Experts of a small language model.
Experts: 64 bilinear neurons an expert, a sigmoid router.
Below are experts of layer 8 (counted from 0) of a mixture-of-experts language model. Rows are named router (the router's row for the expert) and show model dimensions 192-255. Each number is 128 + 32 x the weight over its row's rms, rounded and kept within 0 to 255.
After each expert's rows: a language model's description of what the expert responds to; "comes before" lists some tokens at least twice as common just after its tokens as in all text. This comes from a sample of Wikipedia text that the model never trained on. Tokens count by the router's weight.

# expert 45
router [125 159  76  51  91 127 185 142 159 132  91 119 101 143 167 116 101 114 105 179 147 120 160 107 156 155 128 122 134 166  85  69 139 160 131 119 111 135  78 134 134 121 157 128 187 162 159 112  87 132 129 101 108  92 125 128 101 123  82 147 128 168  99 172]
Words inside titles of songs, albums, films and episodes, often in quotes or lists, such as Love, You, Dark, Dream.
comes before: " |", "\"", " \"", "'", " You", "\","

# expert 59
router [149 173 167 165 113  86 127 150 119 123 100 133 175 171 122 179  90 130 139 165 167 120  98  97  66 152 116 163 142  84 132 156 144  77 137 110 128 143  80  99  86  98 119 152  44 176 131 170  93  72 165  69 131  39 178 180 155 160 143  97 133 124 141 108]
The second of two line breaks, just before a == section heading == or new paragraph, plus line breaks ending table rows and list entries.
comes before: "-", "|", "\n", "==", "The", "==="

# expert 51
router [135 130 121 150 110 119  82 171 121 142 113 136  97 143 117 115  34  84 138 167 110  80 126 125 143 163 143 149  92 103 133 130 157  88  71 152 145  81 110  99 122  81 150 143  48 103 106 143 130  70 153  95  93  74 108 119 103 146 163 134 135  25 145 135]
Prepositions that follow a verb or noun and begin a phrase, mostly in, plus by, for, at, from, with, during.
comes before: " the", " a", " his", " its", " their", " this"

# expert 12
router [151 126 131 111  95  76  80 229 180 103 124 137 152  77 150 116 155 124 143 103  62 182 131 125  99 150 168 137 112 186 115 121 191 117 140  81  98 160 103 130 109 133 145 110  97 106 124 101 127  79  81 124 106 119 137 112 128 122 152 144 135 148 144 165]
Small numbers and number words in dates, ordinals, tables and counts, e.g. 13th century, 9 February, first round.
comes before: " |", ";", "th", " years", " October", " April"

# expert 13
router [130 122 130 132 156 109 106 115 144 136 141 160 138 170 132 103 130 121 139  91 114 122 105 109  73  88 139 146  81 126 124 117 113 136 193 141 144 134 172 102  99 161 130 134 115 165 207 147 182 120 101  68 105 162  99 146 111 154 184 109  89 124  87  67]
Numbers, digit pieces, dashes and blanks inside table cells, plus column headers like Score, Votes, Candidate, Result.
comes before: " |", "|", ";", ":", "---|---|---|---|", "3"

# expert 23
router [128 185 131 171 139  96 146 115 129 130 147 131 142 194 143 137 137 148 132 183 141  98 142 104 121 124  66 165 135 116 133 120 157 115 167  98 102 151  97  93  93 100 158 115 106 153 136 187 132 110 160 142 142 110 135 205 129 178 130 172 158 124 146  73]
Abstract domain nouns after the, of or a, such as military, political, law, music, research, policy, data, care.
comes before: ".", ",", " and", " is", " for", " from"

# expert 21
router [189 152  90 136  66 129 151 135 112 172  94 127 145 142 153 160 149 166 106 165 189 153 116  98  95  93 108 116 134 142  53 134 120 122 117 123 180 127 104 116 112 101 124  93  94 102 112 153  88  94 140  72 126 103 173 189 166 117 112 122 113 148  75  62]
Full stops, line breaks and closing == heading marks that end sentences, list items and headers, plus web domain pieces like gov.
comes before: "\n", " The", " He", " In", " It", " This"

# expert 5
router [136  82 163 148  76 103 137 136 144 144 125 110 192 225 146 172 125 154 154 180 213 145 145 135 148 116  96 117 106 117  90 139 112 139 145 163 104 134 113 126 179 100 122 131 107 220 143 119 165  85 135 169 147 118 165 146 123 121 149 117 182 139  85 145]
Conjunctions and prepositions linking phrases in running prose, such as and, of, to, in, or, but, especially and between paired items.
comes before: " the", " a", " be", " his", " its", " their"

# expert 35
router [148 136 149 169 163 127 177 102  81 126 143 117 132 132  95  99 111 125 130  83 113 114 136  90 190 152 148 140 174 192 148  41 132 103  97  93 135  55  48 170 133 173 118  50 162  51 137 154 189 160 112 148 140 169 149  58 110 127 168 119 153  98 128 114]
Pieces inside longer words, usually verb stems before a suffix, such as Succeed, Preced, contain, prevent, or exp-lo-ited, imp-each-ment.
comes before: "s", "ing", "ed", "d", "ation", "t"

# expert 6
router [147 186 168 111 135  95 143 175 142 107 133 140 136 132 137 177 128 143 124 156 197 112 122  91 108 122 112 169 126 103  95 116 138  96 124 135  90 146 157  58  94 117 152 124  68 130 143 181 107 105 174  63 178  34 148 151 129 192 208  71 160 120 128  82]
Final pieces of surnames and place names, often in tables, such as -ville, -ford, -ney, -ley, Smith, Jones.
comes before: ",", " |", " (", "'", ";", " was"

# expert 40
router [106  49  75 121 160  93  47 138 105 105 122  88 102 114 123 108  77 156 106 127 135 139 100 124 124 111 120 160 175 169 131 122 151 193 117 101 109 125 178  90 155 164 118  86  97 115 105 106 117 156 120 162 117  97 129 148 132 153 102 119  56 145 149 223]
Pipe characters and ---| rows in markdown tables, especially the pipe opening a row or header after a line break.
comes before: "\n", " ", " 1", "---|---|---|---|", " 6", " 5"

# expert 38
router [175 104 130 149  98 150 130 148 109  80  65 155 122 170  81 191 127 121 127 152 152 127 140  87 119 117 116 152  81 158  87 134 128 119  79 130 130 134  71 110 212 114 142 148 112 138 168 108 121  89  50 135 127  93 205 142  71 181 107 122  33 140  97 115]
Final head nouns of organization and place names, such as University, School, County, League, Brigade, Church, and generic team, group.
comes before: " of", ",", ".", " was", " in", " is"

# expert 30
router [ 64 141 156 104 130 145 102 123 147  83 161 124 125  96 153 156 126 157 172 129 107 126 119 139  82 120 120 131  76 128 137 141 159 130  94 132 114 130 109 129 216  82  93  94 167 151 122 125 140 116 132 158 118 128 155 184 141 183 134  81 112 134  91 136]
Semicolons, closing parentheses and recent years in discography, biography and table entries, e.g. Label: Independent;, 2019, 2016.
comes before: " |", "\n", ",", ";", "–19", ")"

# expert 39
router [109 149 175 180 114 139 191  81 127 177  92 154 113  63 179 145 133 127 157 165 122  94 119 106 113 147 143 148 133 139 186  83 127 119 138  94 106  59 129  85 178  97 104 118 167 112 140 125 154 197 152 114 137 103 140 114 179 104 107 127 117  94 137 126]
Possessive apostrophes, often in St David's, and abstract or job nouns such as development, politician, manager, director.
comes before: "s", " of", "==", "ing", " ==", "ed"

# expert 24
router [138 107  99  80 114 154 133 140 176 104 129 140  94 170 118 125 193 147 151 176  91 123 122  98  95 146 133  93 105 145 161 107 108 110 130 132 114  67 174 182 116 128 129 122  85 113 167 130 115 115 169 160  75 119 105 147 120 110 127 120 131 150 160 184]
Field names in infoboxes, headings and tables, often before a colon or ==, like Budget, Country, Born, Coordinates, Total.
comes before: ":", "\n", "==", " ==", "=", " by"

# expert 63
router [153 101 111 143  82 167 159 118 142 162 117 185  87 178 104 171 148 167 141 156 223 169 152 112 119 126 129  89 175 141  98 106  98 107  85  79 162 122  89  89 144 119 113 129 143 113 149 144 120 125 108 102 101  81 112  88 175 169 159 113  80 147  88 129]
Full stops and closing parentheses ending sentences, plus periods in initials and abbreviations such as L.A., M.F.A., C.
comes before: "\n", " The", " He", " In", " It", " This"

# expert 2
router [ 98 138 192  85 132 146 159 126  85 160 178 147 117 160 102 120 123 134  87 120 115 171 128 119 111 143 139  87  87  59  89 137  90 167  56 108 126 134 166 146 116 133 138 110  86 148 190 138 121 100 115 136 188  86  79 160 178 113 139 121  53  67 130 160]
Empty or blank space tokens inside wiki table cells, mostly election results and sports tables; also word-initial capitals and prefixes like Re, un.
comes before: " |", ".", "·", " -", "●", "er"

# expert 47
router [122 115 146 144 130 118 171  80 160 106 102 126 178 173  87 142 145 148 134 116 188 101 100  95  90 157 182 168  99 102 121 165 112 137 132 129 150  71 120 116 122 163 134 155 133 120 137 193 130 169 111 117 189 163 133 140  88 118 165 168 144 113  75 147]
Pronouns and relative words opening a clause, usually the subject right after a full stop or comma, such as He, they, who, that, which, However.
comes before: " was", " is", ",", " he", " had", "'"

# expert 62
router [ 68 139 184  89 106 167 113 111 128 122 114 106 135 171 121 183 163 163 151 104 132 157 155  87  99 150  89 151 122 150 122 189 143  88 104  89 130 108  90 100 182 118  62  59 184 148 124 176 123 135 136 145  99  92 111 155 135 178 168 113  77 119 107 120]
Year numbers like 2010, 1972 in dates and ranges, closing parentheses after life dates, closing quotes, and occasional this or first.
comes before: " |", "\n", ":", " –", ")", "–19"